config.yaml
routed_scale: 0.816
balance_loss: 0.00337
n_groups: 8
beta1: 0.95
steps: 5389
Below are experts of layer 5 (counted from 0) of a mixture-of-experts language model. Rows are named router (the router's row for the expert), up (a neuron's input weights, with its number), down (a neuron's output weights, with its number) and show model dimensions 0-159. Each number is 50 + 12 x the weight over its row's rms, rounded and kept within 0 to 99.
Before each expert's rows: "gets" lists some tokens that make up at least twice as much of what it gets as of all text. This comes from a sample of Wikipedia text that the model never trained on. Tokens count by the router's weight.

# expert 91
gets: "==", "===", ".\n\n", "See", " also", " life"
router:21 37 45 50 41 51 68 62 38 52 65 51 51 62 57 39 55 60 66 53 50 68 37 49 41 53 27 58 66 29 45 52 38 24 56 52 47 53 58 38 78 51 37 64 48 62 70 40 62 32 54 41 46 60 54 36 43 61 40 51 38 63 48 39 65 44 59 60 48 44 44 53 62 49 57 55 36 58 62 45 62 50 57 65 64 45 63 62 58 61 57 58 54 50 70 56 51 30 56 40 57 33 57 64 48 42 49 35 52 58 59 30 61 72 53 24 61 63 60 44 41 34 45 63 74 51 31 39 58 44 62 28 38 42 51 44 48 31 55 52 63 57 90 54 69 51 66 60 29 26 47 67 43 54 45 68 42 49 51 41
up0:28 48 46 62 39 43 46 56 33 63 66 55 45 32 45 59 50 55 49 53 61 74 58 31 47 49 34 59 49 45 40 38 50 36 54 47 52 41 47 40 41 46 40 51 69 55 38 39 62 50 57 65 42 86 74 51 26 61 52 54 52 60 30 38 47 34 57 36 51 49 45 57 73 46 63 61 42 60 80 30 37 50 57 40 31 49 54 71 64 54 37 64 36 40 52 24 50 42 47 45 70 37 44 54 66 31 49 45 47 59 60 48 64 55 56 49 41 45 37 29 55 50 44 60 63 52 39 55 65 66 43 49 38 46 49 58 46 32 46 67 87 47 69 41 40 58 72 56 32 52 46 65 44 55 41 38 53 35 55 72
down0:54 26 54 34 56 57 57 38 37 59 80 39 56 61 73 61 44 46 37 32 57 39 51 53 59 39 58 45 48 47 67 68 36 50 46 41 26 57 65 28 58 35 50 43 37 48 62 57 51 47 33 39 62 40 57 45 32 42 53 58 44 60 58 72 51 72 48 39 37 46 50 31 36 44 49 43 59 42 53 47 61 43 68 67 42 30 58 49 55 59 69 58 51 45 47 35 48 50 27 49 50 62 16 27 30 47 65 42 48 60 49 50 38 40 47 48 43 26 43 47 41 53 29 20 47 69 50 44 46 44 68 81 54 56 50 53 41 42 51 48 43 37 41 50 51 49 67 61 64 37 63 39 63 45 68 39 39 57 72 36
up1:45 44 50 36 36 40 59 51 46 40 65 23 49 25 39 44 57 67 63 45 38 62 53 33 41 66 57 46 78 41 37 44 51 62 64 40 45 38 62 49 68 73 55 49 67 43 47 57 50 53 51 61 58 47 50 52 59 81 04 57 48 50 50 43 38 69 60 39 42 65 33 52 56 31 57 51 37 60 43 49 45 65 57 44 32 64 59 50 54 58 60 34 49 61 53 41 57 50 56 56 55 37 62 35 41 55 60 52 48 40 57 50 59 37 19 57 42 57 76 43 69 43 41 61 52 55 27 60 53 25 49 33 46 50 66 38 55 29 67 65 50 53 56 61 70 60 46 54 31 54 54 64 42 43 57 70 44 54 43 45
down1:21 40 40 55 48 54 68 26 57 23 60 39 78 57 57 55 37 54 71 51 27 53 44 30 51 54 61 44 65 50 50 52 61 63 42 51 40 48 36 44 73 44 59 55 38 46 56 52 45 43 54 56 64 79 77 49 56 53 64 54 41 41 56 49 54 53 34 58 58 49 57 38 54 47 55 46 39 46 40 41 53 51 57 51 24 37 59 33 57 47 72 43 27 50 62 51 60 50 53 52 70 53 56 65 49 32 56 51 51 43 54 62 64 40 55 72 57 35 71 64 63 62 51 65 57 43 39 49 63 61 55 20 38 36 69 44 37 46 65 17 47 26 61 59 29 45 64 47 54 56 36 42 55 46 39 53 43 55 33 50
up2:68 54 20 62 31 51 19 30 46 37 45 31 61 44 55 27 55 66 41 34 33 41 57 56 43 48 27 52 43 44 58 36 35 66 45 55 55 38 47 60 42 68 65 67 40 66 64 55 52 50 43 63 64 36 65 43 61 54 43 66 58 37 53 67 48 69 68 41 80 46 68 61 45 56 43 49 66 80 62 48 69 58 37 56 41 45 63 32 46 43 59 53 46 54 46 65 48 62 62 50 76 39 59 43 47 43 52 50 45 57 51 42 47 75 44 52 43 44 55 51 37 64 59 46 64 56 53 38 40 55 27 44 68 29 42 70 39 55 55 47 70 69 50 53 59 46 47 46 45 53 42 47 51 60 50 55 56 70 28 63
down2:75 29 57 51 19 49 32 36 52 42 72 41 52 67 69 33 39 48 45 46 39 47 52 42 26 63 44 22 50 47 64 67 35 64 53 52 49 27 59 54 52 28 51 38 50 44 53 77 31 40 60 52 42 54 57 54 39 43 31 64 60 50 38 51 41 67 48 44 62 56 34 57 57 71 33 39 71 41 32 16 66 57 52 62 61 50 41 44 43 53 47 56 62 48 43 56 46 60 55 69 28 58 71 40 47 54 46 44 35 43 39 69 61 50 45 49 44 37 43 29 46 64 46 58 69 48 63 47 45 56 44 48 61 53 66 61 35 51 40 68 43 35 29 45 61 38 52 44 66 37 53 57 54 49 48 32 63 54 53 55
up3:24 61 47 67 50 57 42 63 39 61 65 42 64 58 26 41 45 61 59 49 28 60 55 46 50 72 72 70 62 50 50 55 44 52 42 65 67 48 55 54 66 54 51 49 62 51 55 33 57 41 51 30 65 57 46 41 45 60 37 53 52 48 41 52 75 54 63 45 53 32 54 31 59 71 56 36 54 52 54 72 66 59 67 57 54 57 69 45 69 38 52 73 57 41 69 47 58 37 63 50 52 53 60 55 82 49 43 19 54 48 43 61 50 67 52 41 56 61 36 39 56 49 46 64 63 66 41 43 30 52 46 61 57 58 51 66 71 51 73 49 67 42 53 52 43 67 59 43 33 22 44 48 42 43 40 69 50 39 71 65
down3:49 57 67 49 43 42 68 45 61 48 42 45 62 52 74 70 53 61 64 43 64 55 39 46 44 80 43 55 49 29 64 39 34 34 44 48 25 31 47 51 55 59 46 49 56 50 30 42 55 56 56 40 59 48 49 20 57 62 61 41 57 50 41 53 41 36 44 62 54 21 60 56 75 45 62 58 45 46 45 51 58 50 45 44 38 60 54 35 23 58 58 60 77 36 44 59 62 42 70 61 54 50 48 68 46 27 55 71 35 35 58 32 49 55 44 41 40 45 53 22 47 47 33 63 42 42 46 48 60 57 49 58 63 63 29 34 80 51 44 52 44 69 50 58 59 39 39 48 46 56 39 55 32 33 57 55 44 44 61 79
up4:39 54 67 27 36 38 55 36 50 40 72 60 50 61 35 55 56 52 49 60 60 45 34 31 53 47 75 45 62 57 40 40 38 60 51 50 48 51 63 35 77 57 44 58 35 29 80 34 58 59 51 49 54 44 55 59 33 60 59 63 53 60 50 63 32 38 61 50 41 57 55 47 58 66 63 59 19 68 59 61 45 39 49 61 66 53 65 53 40 87 50 44 59 64 34 37 38 42 46 43 41 62 42 39 31 40 27 55 62 48 40 38 69 45 57 42 50 46 56 55 52 34 70 55 61 34 69 46 47 41 63 52 37 33 41 61 71 40 39 46 64 69 44 60 59 44 45 41 36 53 44 70 57 58 51 59 33 42 69 59
down4:50 67 56 45 36 92 70 44 55 34 82 40 34 76 39 47 51 50 45 59 43 44 50 43 51 51 38 58 68 54 53 37 46 57 55 49 38 47 30 52 55 58 56 61 68 71 46 34 68 58 27 57 74 34 47 42 47 58 57 63 49 58 58 14 48 41 34 49 44 32 73 48 63 55 65 55 47 52 33 42 61 48 69 47 61 54 48 44 47 65 57 33 42 52 52 58 35 55 73 55 51 55 42 62 37 43 57 49 51 34 44 61 58 54 50 51 46 29 67 37 40 51 64 62 49 57 61 54 44 44 50 52 38 34 34 41 82 70 46 53 47 69 61 55 64 30 43 41 46 41 34 49 50 52 70 63 40 55 54 45
up5:58 51 57 55 43 46 47 74 48 37 44 52 64 73 44 52 54 61 40 45 39 59 51 53 56 56 34 48 50 43 48 29 40 53 64 59 43 58 44 31 65 49 60 65 45 74 53 36 66 16 48 50 49 62 68 41 29 66 45 65 35 44 51 28 50 43 57 47 50 51 34 55 47 55 49 45 44 75 56 61 38 61 57 52 61 41 51 48 38 66 52 66 66 25 36 49 47 51 65 53 49 51 63 55 57 44 56 39 39 90 66 52 44 67 52 44 48 47 47 30 43 68 61 31 44 59 30 38 51 40 77 48 50 15 53 44 42 45 51 64 70 56 46 54 63 52 66 45 53 39 52 86 35 68 49 46 57 60 51 40
down5:30 19 51 45 76 52 68 54 59 40 40 33 62 49 55 48 51 47 68 61 50 66 34 58 62 66 52 34 75 48 61 45 59 69 48 38 37 39 52 38 54 42 52 28 49 47 63 57 58 51 31 32 38 46 43 32 31 55 51 81 39 47 53 50 55 54 42 37 58 78 49 48 54 38 25 60 39 62 58 44 45 39 57 52 58 44 62 54 49 45 60 74 39 37 41 42 33 42 45 40 63 36 46 58 61 54 52 56 37 52 47 42 35 50 54 53 45 50 58 30 63 55 63 36 47 47 56 56 64 58 50 58 30 51 37 44 46 48 42 48 21 42 61 41 23 37 58 65 33 50 58 76 45 51 17 40 50 69 35 48
up6:56 59 28 45 58 43 65 55 34 32 60 34 48 60 46 54 47 29 57 20 72 63 58 60 61 45 32 74 59 33 62 40 41 32 44 55 34 63 49 55 38 49 46 52 54 58 42 53 54 49 48 45 37 48 45 39 46 52 45 56 70 38 47 48 56 65 31 28 40 27 35 42 34 74 47 42 34 50 58 49 56 56 55 47 65 46 39 37 48 73 32 46 42 59 42 30 58 47 75 41 57 36 38 58 42 22 26 51 39 68 35 44 40 53 50 51 64 68 26 61 47 35 48 52 45 55 36 50 38 24 56 32 38 47 35 38 50 63 49 68 34 50 57 45 71 40 55 50 54 24 41 67 57 47 43 53 56 43 52 48
down6:55 55 52 55 41 43 38 60 45 53 36 70 53 67 58 41 61 38 31 63 57 34 63 52 54 53 39 40 57 37 59 29 61 47 57 65 62 66 55 48 53 56 53 70 42 39 47 67 39 50 59 41 54 53 47 55 46 49 71 56 35 62 54 38 47 70 71 62 39 47 74 59 59 37 38 35 47 56 59 41 51 41 31 38 31 37 62 50 58 50 47 80 58 29 31 30 55 38 57 48 52 49 37 44 44 38 66 33 59 52 77 59 57 54 52 25 76 16 46 41 27 54 58 51 87 53 47 42 48 42 55 67 53 59 48 62 62 33 41 52 59 36 63 63 60 42 63 45 49 55 67 34 48 58 62 59 57 42 49 59
up7:54 42 61 57 48 57 46 71 42 49 51 44 50 54 33 63 71 49 68 52 51 66 41 36 54 42 48 48 36 50 37 57 65 44 67 52 95 51 35 63 63 41 43 19 26 57 60 53 58 21 52 44 57 64 42 40 45 43 41 30 35 49 41 66 37 62 48 57 56 72 29 50 41 46 47 56 64 37 46 38 80 54 42 56 46 56 46 65 49 65 44 61 55 67 52 37 53 40 43 27 57 54 59 35 51 63 11 55 53 48 51 26 45 64 60 45 52 37 58 45 70 42 53 55 59 47 57 58 46 57 53 42 41 50 53 57 71 50 38 55 49 56 64 40 51 30 35 64 64 37 49 46 57 44 55 51 48 49 73 74
down7:57 46 02 46 78 40 42 47 62 67 24 40 35 52 15 54 35 32 49 74 59 44 44 30 28 54 47 23 58 30 50 56 60 46 40 37 52 51 68 65 57 36 37 32 60 66 41 55 50 47 44 59 43 59 46 66 42 55 52 53 42 61 33 63 53 48 58 56 48 41 44 28 59 39 60 51 60 69 29 38 53 51 43 38 51 50 50 39 46 71 50 50 40 52 44 53 31 57 49 37 56 44 44 38 44 37 50 66 43 49 37 54 69 44 58 52 40 53 55 31 39 47 50 51 65 49 71 52 52 34 62 33 53 50 44 51 71 57 44 70 55 30 64 46 44 67 27 58 51 58 39 48 59 47 62 51 52 49 54 38
up8:32 40 34 44 29 45 53 61 53 59 69 42 44 55 46 63 61 51 54 40 60 45 56 72 47 47 37 69 48 54 35 36 49 35 67 48 52 50 70 63 50 55 59 52 56 53 47 60 48 37 64 28 30 36 45 44 54 59 33 44 29 68 53 23 58 37 49 42 38 22 49 45 46 41 45 37 38 64 19 49 42 47 58 33 62 62 49 59 50 33 64 60 66 33 64 49 39 48 68 55 65 55 61 41 65 50 45 42 63 72 68 44 46 43 23 49 72 58 52 63 34 52 34 58 56 43 63 57 54 55 40 32 53 70 44 45 50 34 53 63 31 74 48 45 58 37 60 49 63 50 57 48 54 74 59 74 51 64 66 37
down8:59 59 62 54 49 45 50 44 39 23 53 70 65 49 31 65 43 29 57 56 68 47 33 40 45 72 43 37 51 55 39 51 21 59 52 37 53 85 39 48 39 74 40 43 42 61 66 45 37 41 50 75 44 51 50 48 41 65 79 60 42 43 49 55 41 52 47 53 49 44 48 47 23 33 58 62 49 41 48 62 49 57 43 27 47 44 40 39 54 34 37 44 49 69 40 50 54 20 39 56 57 66 44 52 41 21 49 42 49 20 47 35 22 51 39 42 40 52 60 44 56 48 54 44 62 53 40 51 61 34 54 40 41 38 56 51 38 33 73 67 52 37 48 61 38 51 45 59 54 59 50 64 62 43 74 54 65 48 60 41
up9:38 51 56 50 51 47 54 50 43 35 36 66 56 68 63 55 55 66 37 30 36 83 36 44 43 60 45 60 50 44 53 35 32 58 57 45 46 61 37 49 44 62 54 56 59 56 56 64 28 51 25 46 62 54 43 30 70 43 44 19 71 42 43 40 69 29 50 52 64 68 67 35 77 46 53 56 42 41 37 40 43 54 45 47 64 28 40 42 46 32 42 70 59 51 43 49 36 17 54 51 61 55 57 60 27 46 47 43 55 61 50 64 29 59 39 56 62 52 32 59 53 35 71 54 36 56 49 32 55 61 56 60 57 62 52 51 27 44 45 67 53 48 70 37 58 43 61 52 49 48 76 50 58 39 45 64 44 47 33 50
down9:49 33 60 46 55 45 56 45 51 64 30 30 58 51 32 43 46 36 49 38 54 43 41 65 69 57 30 82 37 38 20 39 39 60 55 57 56 42 78 58 50 54 36 61 53 42 45 38 58 52 51 42 26 55 34 54 63 60 43 34 48 62 47 43 50 67 27 19 65 50 39 52 58 39 55 53 49 56 44 36 38 48 48 54 28 37 51 49 60 41 61 55 44 73 68 61 80 51 52 52 58 55 45 27 72 58 49 54 67 30 38 49 53 52 52 61 50 63 57 53 55 51 31 55 54 45 28 32 53 52 53 55 55 58 56 41 55 34 57 39 51 45 48 49 82 21 43 31 35 69 38 50 65 47 52 51 40 48 59 44
up10:62 56 50 48 70 41 41 48 53 65 58 43 21 56 56 53 53 41 73 40 52 45 42 64 51 42 39 40 41 38 44 71 56 44 39 52 68 73 39 53 54 41 53 51 63 54 45 38 60 59 19 45 58 39 48 42 26 35 41 59 60 64 49 82 43 76 37 43 60 35 44 62 45 33 61 52 54 65 59 51 39 54 59 62 53 61 47 59 55 48 43 14 38 39 56 60 67 36 53 54 79 28 30 57 36 44 58 45 45 60 41 25 41 37 53 44 55 55 68 36 30 72 43 57 44 44 34 60 41 58 51 36 31 52 49 55 54 51 71 49 48 63 28 56 45 55 50 45 43 62 31 55 54 53 57 61 32 52 55 32
down10:36 50 65 69 48 46 48 37 35 43 39 23 51 42 82 39 53 34 48 60 58 48 54 53 33 60 50 56 51 50 50 40 44 30 56 42 52 50 48 40 67 17 48 37 45 54 52 60 53 30 48 26 60 64 73 35 55 56 54 40 58 38 67 60 49 43 45 52 49 47 53 24 43 58 27 25 63 31 46 57 65 55 56 55 62 67 65 39 56 52 57 45 69 57 75 61 66 67 38 38 38 62 60 51 50 63 37 40 61 56 54 64 54 32 41 39 46 49 69 52 54 62 47 71 44 19 50 43 41 34 55 45 62 70 68 50 42 67 52 36 22 40 53 46 39 63 37 66 44 53 48 50 54 42 45 37 57 46 46 36
up11:49 45 68 68 30 67 70 49 47 49 57 44 48 57 68 36 64 67 51 40 29 65 44 61 41 50 38 58 42 45 41 37 30 58 47 35 46 40 41 33 61 38 53 51 71 66 49 52 64 65 50 60 24 49 56 39 72 58 31 50 49 41 43 44 75 69 76 54 30 36 47 48 40 58 55 43 35 53 56 43 56 75 48 51 49 40 60 42 52 46 20 46 46 36 61 52 42 48 60 66 80 60 48 34 66 50 27 43 37 38 58 47 40 61 43 44 56 24 57 56 47 40 50 54 56 56 37 47 53 63 76 33 49 47 23 47 41 48 61 66 40 52 57 44 53 63 33 44 47 44 59 62 36 65 50 62 49 44 35 32
down11:45 38 37 64 76 39 77 53 68 73 21 54 44 59 66 49 47 60 68 42 66 53 54 42 47 26 78 40 49 66 57 26 34 57 37 48 64 56 48 41 41 45 47 78 36 38 57 44 45 49 46 38 46 56 35 46 67 77 45 40 64 33 45 51 60 80 43 50 55 51 41 41 58 75 45 49 42 57 57 65 48 55 36 43 35 38 53 40 49 23 35 57 52 54 56 68 49 35 54 46 57 51 52 49 45 42 50 49 36 71 54 56 32 43 56 54 54 70 42 38 23 61 48 48 58 48 57 56 41 35 27 59 38 51 54 48 40 52 50 61 52 55 82 74 41 42 45 49 50 54 40 56 58 63 49 42 50 55 64 38
up12:47 47 57 45 43 42 51 61 22 38 38 64 42 44 37 43 63 65 45 59 58 52 50 38 35 57 49 43 43 44 51 51 73 48 46 48 29 57 56 54 74 40 52 55 55 47 62 41 64 37 40 52 50 33 73 68 52 29 52 64 41 35 55 64 51 48 74 38 56 39 49 42 52 45 71 50 52 40 43 37 47 52 68 47 46 37 28 45 58 50 77 52 47 59 53 49 47 44 44 43 20 58 56 57 54 42 50 50 46 58 55 35 67 64 56 36 49 67 36 43 78 38 46 75 47 36 79 65 67 32 58 25 71 47 58 62 56 24 58 40 59 66 62 57 65 70 34 49 45 38 57 36 40 41 41 71 40 48 36 44
down12:55 53 90 84 43 45 68 17 48 76 48 44 51 48 51 42 36 32 55 29 58 49 35 45 65 26 44 53 39 54 61 62 43 47 47 36 70 36 55 66 50 42 56 50 41 44 65 48 47 41 53 53 50 68 66 47 70 32 48 55 45 56 47 53 78 67 38 51 68 51 47 65 36 41 24 49 43 49 54 69 65 63 61 44 55 55 46 48 87 67 63 43 49 39 37 45 47 56 59 48 50 55 56 36 45 51 36 45 35 53 51 21 43 50 67 40 47 46 50 41 66 64 56 64 39 62 52 41 47 48 50 28 22 55 57 53 58 42 47 51 51 41 41 43 48 39 52 56 39 76 41 43 54 51 51 39 37 51 45 53
up13:41 72 55 45 56 56 79 50 45 46 47 33 44 52 62 41 51 68 63 28 15 63 52 45 49 41 09 30 60 60 45 57 54 34 63 45 34 54 53 43 49 47 52 44 69 48 45 46 53 47 38 47 44 53 38 58 68 54 60 47 43 45 40 64 41 69 43 53 48 54 27 45 35 55 44 61 57 23 44 63 54 48 28 72 49 49 60 52 44 61 38 47 53 45 56 64 32 57 67 45 44 33 44 46 47 34 47 55 40 54 68 64 34 36 37 56 44 46 65 55 58 43 57 52 43 71 25 43 41 48 43 45 59 52 70 35 07 69 44 42 34 63 55 63 68 38 69 47 41 46 46 47 41 39 60 48 63 48 59 43
down13:33 36 30 54 53 32 50 75 50 38 49 50 37 66 67 64 46 44 73 38 43 55 57 67 35 33 49 26 37 54 58 59 33 69 60 41 67 63 38 62 45 31 33 56 68 77 28 43 39 53 49 44 55 66 54 31 39 58 68 36 42 57 44 51 66 51 51 42 42 61 72 58 50 63 41 48 29 63 44 46 52 66 61 57 59 46 24 39 48 42 44 61 43 45 53 42 61 49 54 34 48 52 44 65 62 66 46 69 63 58 44 60 37 52 39 28 64 27 69 49 51 75 50 51 36 63 56 48 55 63 32 46 45 52 51 50 65 47 56 54 67 67 50 34 55 58 60 41 28 54 36 47 36 46 26 43 40 45 56 46
up14:33 62 29 29 47 63 64 57 45 56 55 44 70 21 56 49 46 42 65 57 64 54 49 56 42 52 38 55 54 31 47 39 49 38 60 15 57 46 66 45 54 36 34 48 43 60 61 54 55 45 66 52 57 57 56 52 47 44 26 42 48 66 47 44 51 42 55 52 58 26 22 42 56 60 61 68 55 39 58 45 33 54 66 54 78 48 51 70 42 39 45 48 54 66 74 48 49 45 55 62 54 59 45 73 64 44 40 48 56 44 56 40 57 45 45 58 35 54 46 70 36 26 48 66 49 49 45 38 63 25 52 38 49 49 55 63 51 43 40 48 45 64 78 65 77 46 50 52 55 43 53 42 62 66 65 67 58 38 19 29
down14:32 52 72 64 37 80 62 45 62 72 51 48 39 38 30 51 43 50 57 46 60 27 47 47 48 60 51 60 40 61 44 68 44 47 41 41 49 58 69 44 63 71 48 54 34 59 57 47 59 28 49 74 50 53 78 50 62 37 65 53 52 52 60 40 56 43 58 57 48 54 43 36 27 49 52 32 42 49 48 49 24 50 46 47 58 49 46 31 55 57 69 47 39 44 65 57 69 47 41 81 51 38 64 36 31 47 65 57 55 49 55 36 61 35 36 61 30 73 61 51 39 28 55 38 48 53 47 58 34 52 41 42 70 67 47 56 62 59 56 24 63 47 63 35 47 43 49 58 59 44 39 58 37 42 44 34 81 42 61 48
up15:61 42 52 59 65 65 70 46 55 58 50 50 57 63 47 58 57 48 69 50 54 43 43 68 55 65 57 59 55 35 71 60 63 36 57 43 42 68 28 57 45 25 57 32 27 48 57 35 38 46 61 42 38 39 38 62 53 30 58 41 30 44 55 35 43 50 54 63 31 40 55 47 53 33 46 69 62 50 50 32 53 53 37 66 42 47 43 53 40 49 34 49 67 50 57 51 44 49 51 31 64 38 53 84 52 51 44 47 48 49 40 42 50 53 52 41 67 60 45 37 28 50 53 54 52 55 21 28 54 65 44 41 53 50 54 19 55 56 52 32 31 72 54 38 45 62 61 57 29 35 42 38 42 82 45 64 72 49 56 73
down15:37 57 29 53 41 41 60 42 51 55 51 34 57 67 42 44 49 39 56 27 41 56 33 42 30 41 41 55 57 43 43 35 43 76 47 66 70 52 42 46 39 48 41 43 65 42 64 55 15 64 57 49 33 89 52 65 62 66 41 44 11 42 47 48 60 48 55 45 48 32 52 49 74 53 53 41 59 41 44 33 47 71 48 70 34 39 47 44 33 68 67 73 56 48 51 58 53 64 34 51 66 40 52 69 63 56 40 52 28 36 48 59 34 59 44 55 48 52 51 48 48 40 45 48 55 55 37 70 41 49 34 33 35 66 49 34 57 42 51 56 37 42 45 45 56 64 53 50 58 43 57 41 50 37 38 44 40 41 28 47
up16:35 51 39 56 43 41 67 64 49 40 47 52 45 43 38 25 46 31 57 56 68 70 46 66 48 52 44 49 61 45 64 49 48 42 51 57 70 51 40 57 67 47 61 47 60 43 51 35 51 55 52 37 37 34 52 55 51 40 34 68 55 60 47 43 73 57 59 42 28 62 52 63 40 45 78 40 52 48 58 62 43 47 48 32 76 50 57 47 70 62 47 35 42 47 69 45 41 45 55 43 61 24 59 48 49 46 46 56 42 43 69 35 57 49 62 48 61 52 27 62 37 50 48 63 41 77 43 69 45 41 32 49 21 21 46 36 63 59 57 61 38 61 44 42 50 57 49 49 47 54 40 49 54 59 32 88 38 46 28 22
down16:67 24 48 48 39 31 50 33 66 50 46 50 48 49 49 36 41 43 41 60 67 59 36 64 52 65 37 47 56 47 41 50 43 59 50 67 53 55 65 42 75 51 47 70 26 46 49 45 25 35 35 49 62 72 63 56 81 60 72 51 50 59 61 58 56 49 47 45 49 57 41 50 56 64 52 41 59 56 54 28 48 47 47 44 66 30 55 55 61 56 60 49 18 63 66 30 68 45 48 49 73 48 63 57 58 52 51 67 66 33 39 40 41 50 50 66 76 58 41 63 49 35 53 19 69 65 42 50 44 48 56 26 54 48 68 56 51 27 52 50 58 34 59 43 44 44 71 48 49 52 37 42 43 39 50 42 42 44 59 74
up17:36 44 37 44 65 64 45 31 38 48 51 38 41 49 63 45 41 66 69 77 86 54 35 51 41 56 64 47 45 31 75 46 43 60 57 31 56 57 43 65 62 50 49 54 41 66 58 52 34 37 39 68 82 48 25 61 59 64 54 49 38 73 53 59 53 53 63 57 68 43 43 31 40 50 60 54 62 69 62 32 47 30 61 40 62 49 38 58 60 66 37 53 43 47 63 34 54 77 37 42 58 74 50 55 54 36 60 51 49 44 54 57 46 49 41 46 57 31 54 47 63 46 50 60 73 46 54 35 64 49 29 47 47 70 64 25 53 43 60 59 48 41 68 47 60 40 64 63 41 51 40 55 51 55 50 31 52 46 57 38
down17:78 68 65 59 50 43 61 69 47 55 56 47 58 58 30 36 30 48 58 62 76 51 56 38 67 51 47 50 49 65 67 48 68 39 52 70 57 52 52 29 54 39 65 38 44 61 48 52 53 31 37 34 45 58 38 43 40 65 49 66 36 49 62 40 42 56 55 46 35 34 33 50 57 50 46 48 58 71 50 30 44 58 45 69 54 40 40 71 43 33 71 48 34 22 34 44 48 64 55 51 41 50 43 58 66 59 61 52 53 64 56 48 55 72 62 34 55 35 56 60 43 47 27 27 43 59 52 49 47 61 63 71 54 34 33 64 45 55 57 42 24 62 40 53 50 53 57 45 75 31 43 32 55 28 70 43 45 49 62 50
up18:47 45 33 54 44 55 36 53 49 44 74 50 34 38 50 50 58 67 46 65 40 59 36 82 49 53 21 43 43 54 39 52 33 46 56 41 36 46 63 31 49 48 26 75 55 54 61 52 61 64 58 60 54 64 52 37 35 65 42 21 24 36 52 46 55 53 56 42 68 55 46 41 73 53 47 65 70 41 68 40 49 46 41 53 45 54 43 54 55 43 52 59 47 37 51 80 43 39 57 51 52 70 51 52 59 29 87 35 69 36 39 37 54 39 57 48 44 65 50 43 47 68 60 58 51 56 30 36 59 58 39 40 45 38 68 47 46 31 54 49 59 64 61 58 67 39 50 49 31 65 37 35 51 54 39 55 59 47 31 45
down18:45 48 31 58 46 32 34 30 23 50 53 53 23 36 59 65 45 48 29 49 36 21 44 69 50 65 46 41 61 38 41 46 61 57 47 71 48 34 59 48 40 46 47 80 52 57 27 50 62 50 55 57 58 55 47 67 54 58 12 48 64 57 62 54 49 50 47 47 25 50 58 74 71 35 53 47 74 43 49 43 50 39 36 57 48 37 54 49 50 39 44 57 72 69 51 77 42 49 61 53 54 49 46 47 46 58 55 40 63 57 54 54 60 45 72 50 68 56 47 56 38 75 45 59 40 69 29 51 38 64 62 26 42 45 62 57 51 64 61 47 65 40 32 62 46 50 47 53 41 51 38 52 60 38 61 46 53 64 47 40
up19:34 51 47 53 45 52 62 57 72 55 29 46 57 33 63 68 50 36 72 68 69 52 50 56 58 48 56 49 72 42 44 50 34 68 45 41 57 56 55 41 33 31 58 55 58 47 57 37 49 41 46 47 54 69 68 33 63 42 56 52 41 60 43 53 42 49 40 56 40 39 50 52 59 57 52 58 48 51 64 59 36 63 24 41 58 42 24 73 32 58 35 53 40 54 62 65 54 54 46 39 48 50 66 48 40 52 48 40 26 61 24 43 37 28 52 44 64 61 41 32 40 47 18 52 40 40 40 15 51 64 46 28 72 51 40 62 39 42 57 52 47 58 57 52 33 77 70 41 42 38 51 59 35 32 43 63 61 48 56 50
down19:60 54 55 56 39 49 42 42 39 56 99 42 51 42 49 41 62 54 52 63 46 61 43 64 30 39 47 55 28 56 55 73 49 55 49 39 42 62 55 56 50 59 65 25 44 50 60 58 67 40 46 45 78 40 36 61 46 52 67 52 49 70 55 54 52 53 35 63 65 56 27 58 38 49 44 50 63 56 37 72 53 42 40 53 38 58 44 58 44 67 51 30 38 42 31 55 59 68 41 49 41 57 64 62 37 50 34 64 54 42 39 54 76 48 41 63 35 54 33 45 59 55 60 53 33 46 82 56 48 70 40 55 60 34 50 38 58 55 54 50 83 59 39 49 50 69 27 52 45 52 53 40 57 72 45 41 57 53 46 43
up20:30 45 49 66 32 57 59 44 51 59 53 50 57 63 64 41 66 41 63 31 26 47 55 57 61 23 41 68 48 43 33 67 46 57 57 54 53 54 50 57 43 60 39 58 30 47 54 46 41 46 41 37 33 30 52 64 41 36 48 37 49 72 47 51 38 50 35 51 70 42 59 40 47 44 55 51 34 40 68 49 33 41 78 68 54 45 42 58 56 55 55 42 46 54 63 43 45 47 34 48 53 25 53 73 41 34 30 30 53 79 62 49 42 51 33 43 42 66 51 28 56 52 56 47 77 58 53 36 60 46 38 42 62 34 36 41 47 42 46 39 39 63 49 59 64 28 65 43 32 33 45 59 27 50 53 53 36 45 40 20
down20:54 30 37 43 59 63 64 73 53 44 39 36 42 44 63 39 56 53 39 83 46 44 71 41 55 52 78 33 69 52 47 70 79 42 52 71 56 38 61 31 42 38 55 62 41 72 40 32 42 41 62 47 66 45 49 74 52 56 53 57 58 64 47 59 48 41 43 56 42 28 61 42 22 54 52 49 52 47 57 48 59 63 49 69 56 59 56 52 71 71 56 44 51 54 42 46 41 42 46 56 24 46 56 43 50 63 39 46 48 55 51 58 34 36 47 41 39 41 35 54 59 52 43 48 39 38 45 53 67 53 63 58 60 47 24 55 43 50 24 46 50 37 68 49 39 50 36 46 63 40 67 48 34 53 76 61 40 68 30 67
up21:38 57 44 45 44 43 32 46 50 69 50 54 32 75 49 54 60 49 43 37 60 64 29 52 51 55 51 49 52 61 50 46 57 37 68 40 68 51 44 45 62 59 41 54 48 51 42 53 58 37 60 33 44 67 53 47 46 55 18 51 33 33 40 36 57 50 80 37 29 47 56 56 62 51 47 66 42 46 47 30 66 68 38 79 39 48 54 50 43 60 50 40 36 46 67 57 54 49 67 51 55 42 39 68 58 34 52 32 64 46 78 37 66 52 61 30 80 48 56 66 42 62 55 81 52 58 36 42 43 44 64 26 55 61 46 58 47 50 57 60 66 45 77 49 35 31 47 62 52 68 45 51 47 34 48 65 63 50 34 51
down21:51 62 34 63 46 47 74 56 45 61 33 39 43 30 59 49 52 42 51 43 34 35 71 61 59 35 54 43 49 64 47 61 71 62 51 55 59 47 31 61 33 31 47 48 65 48 43 71 40 64 46 47 43 51 36 57 45 36 46 57 32 44 53 52 55 41 41 46 65 77 60 46 41 63 62 62 56 32 60 58 55 10 51 44 58 31 38 47 34 74 46 44 51 37 38 43 60 51 42 49 47 49 50 20 48 74 46 51 48 48 50 40 65 70 42 53 40 53 35 53 60 49 59 34 50 41 56 67 34 54 52 79 39 32 46 66 36 58 35 69 73 46 46 58 31 51 46 56 74 54 44 49 46 73 45 40 62 36 60 55